Below are experts of layer 6 (counted from 0) of a mixture-of-experts language model. Rows are named router (the router's row for the expert), gate (a neuron's input weights, with its number), up (a neuron's input weights, with its number), down (a neuron's output weights, with its number) and show model dimensions 0-191. Each number is 500 + 25 x the weight over its row's rms, rounded and kept within 0 to 999. Numbers have three digits each.
Before each expert's rows: "mostly gets" lists some tokens that are sent to it at least half of the time. This comes from a sample of Wikipedia text that the model never trained on.

# expert 35
mostly gets: "|", "=", "===", "|---|---|---|---|---|\n", "|---|---|\n", "|---|---|---|---|\n"
router:537482520467501443510486535467536496474490468525533476499484508492502524473488473489465518515505499514517505467446506461516473495499459493571511502478510530511479488501469531531487515500526469511525487485522560523502483483495467466478485509505480477534534497501486481475475507492475488529491491474491529536458466502482522504556545489514491485485516525486483472440462486476520511521547463487508546466481508473536520463529494495501458482483494463474477488517472511534553521530509501465473489504521479466470527525482482486470481467479475497526465507485523540515490482516521543497
gate1:505510485506471535528471501463484470489531480493530513503497551494504494534491515525482540446496481492530467468494521527503488479473501520506547493547495500505521465465521506500511542521506467484482461476489522498511488485482543499443470471446501494585507489451476502471522485518479478519511510511525471492467461464521497572508518505519526532521520547506507483517477494447441486495517511515528473499481515512521485492488498506489543520482496492486505509479473468497517484495459534479547481511548486499509530491476461500489482450476464472463515488469498507521483508519478500493
up1:508486507473496483484535481525481547533446522529474504500489484505529496451505503495516479544503491446477490504538506511487536501499526460472503500480483480473497517520458501500536481464517523560525486559514453499492537532515488494500510523486504499461511451529507462517518538452507523483467500484505514495503485515491512465478508487505500503473482473530479518494500484545548532475467502469495487468532523483462445508499419473522481494505473504507500466539523521480479513478553530526478485469460511521481507501540547489474495526520530522503527497514495465541510483494503490512
down1:481492508483517512528495531511532525509484492452488511512518506476475469485485459507501515505496505499515491542451429457518412480492462511530529499471516513463451490517520448488502498470495522528546546520491499510496521476542489500538526490548509494513490495493493463523489477480516505527490491508506463517491495505548509479520562525501482458494532510505508505496504505460521460530541462486492530501505545469528499475509505493509488514506478452530515461518493505464484479502512502501522512496497498486507482498464512524519552488530481536482463486505525445451465490543495484526

# expert 43
mostly gets: " |\n", ".\n\n", ")\n", "\n\n", "\n", "==\n"
router:531514517477538469495497511471534491475498499545520471548478501485496513471474486476486505521503469497527537455453459455496491489538482478494522468482499563522486483474474563537451482491522496523507490461516539519536487504471459490450488526501486466515508482485482478502469512494482467500453539460524529497498499479486501513530505489524483487480530460483497469466473485477522498509519493474493539493499502483527508474514477469533496476467506474468473485526483534535547549530521495469482491490524470464457506517492482444493493471466496509535475512486516513510479480512522529522
gate0:493541472489510516515520469516503432509499523501504544550517518452507522514535472493512495470490474475488458500542504496494532482545441490458556473486454523494495471460496482508489463476478526514507470491531481487509530533475480545507453490487481490490507527483502472517496536526498542473532576509494512484485506514454488511501521504527500498465519469540520502481545513545477437513514480562512480501495539493551492509504507485539520503529491484466484507480501533508509491480514505538500500498538538491520491531515498524489501524472486529512508507483531502531496491478508488489
up0:510529490448512550486496508477487483510507498482529500550514494498481435461477516517512511476482459496510484482513465491498504494496502515524538455485511502530516527550500481520521497556486544529521488538553507498489481526517534510487459528488509479506511549486480479524495540486483542408535532514476498475516490515501477498489492493501497504487443515545491492503552499512513484510524475505505510511517558504485513488505519512524517554514506490530522490485536491509481488504473497504464483490511484474522563474513496503496546532485478504490530519497478476564506468545531516500
down0:492510531537529565522502518515494535486464481464507476533532473500524475510491509495535531468520486542460521548491490502506560503494541533488504532486481514538500516491473480508490527479513444498498509461496486499469532478496512488478496475494488473516497493535524489549499526462501527494510478538514495495523477493480484522482533506493534512488475506538495513537458520503523511455489524527541487443504517560544488518499505507474521497526530482533545528529518470497481511493505516489483501485488494476514530534463482478503502469449490473454420507522464487486515508492497459517

# expert 15
mostly gets: "==", "'\n", " During", "_{", " After", " |\n\n"
router:532483536470538482515482529467535479482478480517531477510472493494480521482472469485472530515519468526522537494492495466527483484534472462530533484471520530509472493476478527520467530474525476515533482486543517528521492487457469486476468524471476457519518476475468490472469525467494463516476520479534534516477485463472527496535525475524490486466510492468481481479485474465520525522515479483484533481468511474544537462518474477538487473487499472481477480534465527523522517512522524467477480477525465467472534498474484467497484494468481514525466524488530520520481503534523531524
gate1:517497507497531454440479463514454536471475493475526446503513479495498516490465548500486491507512531500485483513533538466477457508459499480529525503491515528482462500494487483538477523495477498486516434496503479547547508556480446496516488480485511489481490504517499497502513511482492523533478541498516513478508456456462466510493513467493479493478509487537461494557512468491500532503468524498468495494445523493527537505519535488531486499504481513515500495482450527451511494521523505469524504502497521470444484526488517467477503514475502552496529491483510510515555478487496529499
up1:504500538495524459458492508507463508488483499474501476485507471486499511501488469472504509479520486496457455481531538446466477488461496495495554496507531534487469502504511484530510507449486534482512456511502464514528526552487473481521484433499482506497502489537536480513498487500492525527486535512500496470503480451480470476492505488505484497514519493555504471577532489462513508503467530501441472521471539491511526519540518514497489506524467510539530514446479496429537494500527492479519492491503522479472462532487497501484519512481523550493539487508490534476509508493497508508
down1:495504480484480450499439520505497523521536507492499494481533511541524485482516488489455497513517493486547538513474506539506519494471532517499499545497504442510513471458519549511520481524516527500420530500482506511472468497514522531534476469455465514487526536511471520529484521511516480499468479491500481491452534537546545504468508500520491484484523493443476485496502508513514480545478493480462480502487491510447471516502494509459527509526461538529490522477471499536505512479534544528491508560474479490518480477541495510501530505501487495514536509527515502463485496494496470494

# expert 61
mostly gets: " UTC", " Pos", " tornado", " tour", ".m", "isclosed"
router:520486538461518475506466514481542487483462477511536454529484476472478530473462482473469517517509479508521532477484465480532477472527475487518535467473533521519467474475475522526476514476528472512518484484516540517513480463482470468475480514463487467529524475492495490478485529486475464527462530465525523523474474482467510507529512480523472478484527509466484463467487463478528527524519480472486536477479525480534529482514478461527470484474487474469484469533488530508511530505517523476470480459520475488464515503473479469503480472474469533520492521482511531530476465514529514526
gate0:491507477500534475551495507464476509512503493530533463525497508470511427483440521524505508546532534495500547500542489467491482522517478505494504497519509521510507479478460494494515519482498506493482511493477506537516460501484481528482468516426482514517490503492487483421544507529492529496457494542497468491515502490476517535456505480488503479501500530446484515485496477502497549524537540464488525423503516486481486530486488470484490465476510481466504505532461527531525512441503522538476472525483509506495505494498462499484503516510497495501510520469496458518493479491489540492
up0:505525478487493464434467500476476530497533514502505503477492509527510530498478571477530506522506473527539479513490534493494536503502479516566490488481501480499549514449519511455419432522491530469465464502510521497526479483512500498473449490508470479485493553505478495536491527501482501470511494496509535548533502483493479513489455523519510500541516516573480487573507505512512500474536483498479493545464482482493496499464515495495528503512483467506489506491499506517492522514487449500488497508465476506508501511469523501487502542454502514511472491489475508520505484516490492517
down0:522455511525538459498502513450510532501501510475510444459501524513504519483477498496498512536492517500512462500518502472494465515483492511497500530489548529461513507550501456483515535545507506525524517513476520483517522465521509495489534521529542512479503522495508452506458519484509478473509475493488507491502456475486506518527516480485487501477461488544480495465555495460471502510489465539457507521496513474459470512523574479527522529524482512531485475555515526509532457512486497475499434544493497486525504486497502522512545505531496490494512498467468520475459504532492456489

# expert 26
mostly gets: " Clade", "|---|---|\n", " Best", " classification", "°", " UTC"
router:539510540482532474528482520471535485461484487524531466522481486485485523477462466480478534530529485525532534471479479478516483478541476493518539475487516516529470475491469518522480528470531481507525483483523534509519501475490476478472479520476471474531527477473472480473461513497496488520469518491522518521466483467484529530538524479528480473471540506476486478480481474471517526527515466461474520464461528470532516491528474481524476468488483474465486464515481529532517536522537536475480485474521476483464524531481472467524478484479482531520482522468534510529487484523529518520
gate1:523441511466507503496474509487515523464497467476482516511507472498471511524516456473497519490517430496485544536518448496515501458535488532469490499511526496438478537543472538517487495505547542507487460491516513513479497502458486530471492502495472483494514491510526526501504515533533514523513468531503521517483524504536474442483472469555515510520508499455461529488523502528550459460518468482496524476481472489524499474480479483489527479515495501451497499505491505496516514502514513491488479472492486485523527470485480507511502459500501556453538511489517513560469523516520511522
up1:505496507486471456475474493514487511510476469498485464459501512503455515522472516455542491472473522461519492457500514480517506469520493488495498515469496488478488531479471518477477540510480520517475522453473513521524485551504524525498515526540464494501529501453497498522490481532494455488489511505497472512492492486499470513503522474500478447489509501518474421495526477498517472545544493457513461463474495498460512513498476466466539497529496538535519480476455526499467514467515540505493536496492485543481449488506531545436509520489467485521473495477498506461483482466524503503
down1:528509483489495535574502520478440510538482439485532518494504518499464503472513513514525493505501482511539472485516542474501481498526474553521497505541492531511550492487467522543515498468475499486492514524506481532427471521504510574491510513485515567519490499512516500535475537521476489524492503471492499502509471482512518500457478530477502500482524542508480540519504498461492546503455462534492501486510483490512535549498472509506459509485513539520463514488507481483478442493489557498488484518468515475506510525506490521503495495502522518512506500543506500535487508462497507483

# expert 56
mostly gets: " but", " where", "\",", "\".", " because", " were"
router:511500505495537444515486514480505488503479506534496490521493484490484527482484480483468513511515478525524504498481513455503479491519503456526531493479548531512487441482490507515504490489530501518524498482520542522516465472474448496487463508481480480519502459490504505462451507488480434511482541490533524538502477482485492505506567461509461478474519481495431471466481482472524530511544493491486510477490522478527512485539508478537480480497444468488436487520475531535495513521551516488475492480532455494466513519493474470485479491475466512535489526488509530520494481511499512539
gate0:498500493501508448490486527490517459539487487488528504525496472510529533488486544516522510475518500547505469494505511541493516514479507479538531539476523516540488508532493452497521513491529501502490524497531553508493500511534518501552507472490510459506477540491487501497467519496512461476489481540516547525512502491507484542474566505479456483497480507494451502494474493506481516476508512489495521501526485470488482493552542445552470496515541464553484503523508553465511492503546534476492493506525497556503453516495511480475487539508501485475505502528537487499493431501525508513
up0:514503458519507476560529528517499484507492497452502542517506477509488535494520512506481523481469518569486495471483497507532514506548532465546498495519508576505510508476530476519541486494509503470500528494493521492510510493548495496547525470510501488479526530472487505500436467497487467512507502494519496463495467476521470492511536502471513517484510506472469465512445525467498495494494508487525535523521506482524528481523535510503474499507510490525540481489497567479510503550541513492471441512474498503524490499474521488431505540536535479489466514500472490458492492524472512510
down0:466502489501510462485499486510478485516490533507487536492514523490515527497520496500492458477477475521474482487501522455496513483473527511531508495511505474498517473523541502468517484577480496560519536532511515492494477505493500499552543443478552485473527503505487477521490467484505438479448495514474494482471499539497495497562496499484461492486491512506537490507489510522520482441515490553536488549528502496517474513509513481523511524437528463519483495512497468460481503491539499517494488488517497495569484534514517526500472494474536485475477504522454464509478503493478472461

# expert 23
mostly gets: " the", "The", " his", " its", " their", " this"
router:532518511459531468524475513510511467445487475500524465509481471497473530481493471467481518513512482519526504469468453478538474494535460491501508471505518511534493474472471524526461498502513482557537480504516515510524465452470480490463479527496484493521529466494502481494486514471486490532483518468531509527480458463483517517517525464513481473489505537482526474498470484469526512514520486503476530483475518445508527475518486471523505475466500479494452483524492524510537557515556504480494496479509489489478523542464486471457481487500473516551475511471505520534475482551501532518
gate1:509522511482482489520515548474526485513549487488509538514540469445497511515540509483456504513489502492497497469475465518494489532545518507510519527510484461455493458497484529529544478480475488530490478461486508454502488462474479532484460534525448516543529514511530544480485492459517530516495500479476522536475488499502535486501538516469492497466464533516545515487500512481560554542527543497522513494514522526487521493505516524468512513510486506507456491507460453520511513510467505519483514517510498520541493561463523475521471485487482488515466499500510527480466525514486488497
up1:496518489465484528538524493503512454499487486524512499477521485455477521493508520481541543481469472494500487490524466522501550517492495491506504466495543524532535486490492444505491518572502521493501499477501488496549552537491566526480503526481459502508469530487514506522533507517513504475537508525512509478526515527536499506516435472493501544449450525482515472542508487519463512476489463471525524493522496495489499490484473512492516517533511473513485461470552510497495494477452489503509491496459484503499525506541517483483494527520474521507466505453474504500531489553472543497
down1:494484505494483491507519506509472511489503502529472511537504511522500516507466458492448508471525509565525494477521526490530508552515472487548546475506534534541533484483463523490473499507524491465522565502516507516522519495484502504497471496496552488531482524534481496482480491571504473488487471498531531500525491479459483474513519519492499526513519429512471493513526490533489484521493518489475505513504495490443497494533457511496502526473500497492489517490512508492499454467513504465480473494477533456485533509518476529520508482473531481467512512501478474474494467496604529520

# expert 51
mostly gets: " an", " a", " this", " one", " some", " same"
router:511509514459559455523478521496492505487510476547515498516480460465484546493481489474477521536536495529497504480457471486532475495544490487519542505488524506497477463479481502519477524439514494550502473497521522523524470473485442487466459542520486470511495477499486446461515532476504481536475537505514501515483473451457540500520507487520476472477528456481484484480479488471513523513520486482492512479478520457521516473511486488500507472478494473489476479524496556510554506505548502503486483467523492488474520514462506477484480462468486517531486530483523513530486467520502516519
gate1:519505535490497472463465597508489479493479480492499478489520499463521503478500468484478506500547494475499509529495483497468499541556521502488506541510493513493518477502474487525440513514501498521452476456476511524482521460497488484589491522567467501522498537506490448506523501531529522533499489501485531516499475488480516482445539498498492508472506494502483484519501504490504519500485495527467514468497541474508492477477477546528500489482500474516547498528493534514533488519529474503479458487533546549505490518488520519508480469500528505517506535531457508534489482529503498504
up1:463488479497491522501527417488451586484476524458522504523540506513498544512517505499530475474472506489525507488502494495503484478483488473467507487506510556528464499497521520476504515462499553489526512525514456439526487511493545529466490521481493480485486513523520510439471531470442502479513489507504458470528484498533459498495493474543482485504496495490570501488489493522503478481501496536487502510495461495499517502500511520514521520464520511478475532519479485508450491464498495526493518502475508491521515484501520515532546515468462540474491463520515502512498520460512519472
down1:459470512488487494520495462477528509478512513516490476471483518524516519488520449514496520529527518510519518487461509485528476528554507515503500507538498478449485487534506473504536517476536501504519512520581496524477476535474480507491524487484490480486500456526513493518506505480524487486530520491535507508529508537501520513564503528532529508464456493503473479505496448524483499516436528478480479499508472524517516486496486531511536532551444517501472533489506475465499487503504503478501506471494497434521531503529533495468516536446476502484462509453512526464530482499465520488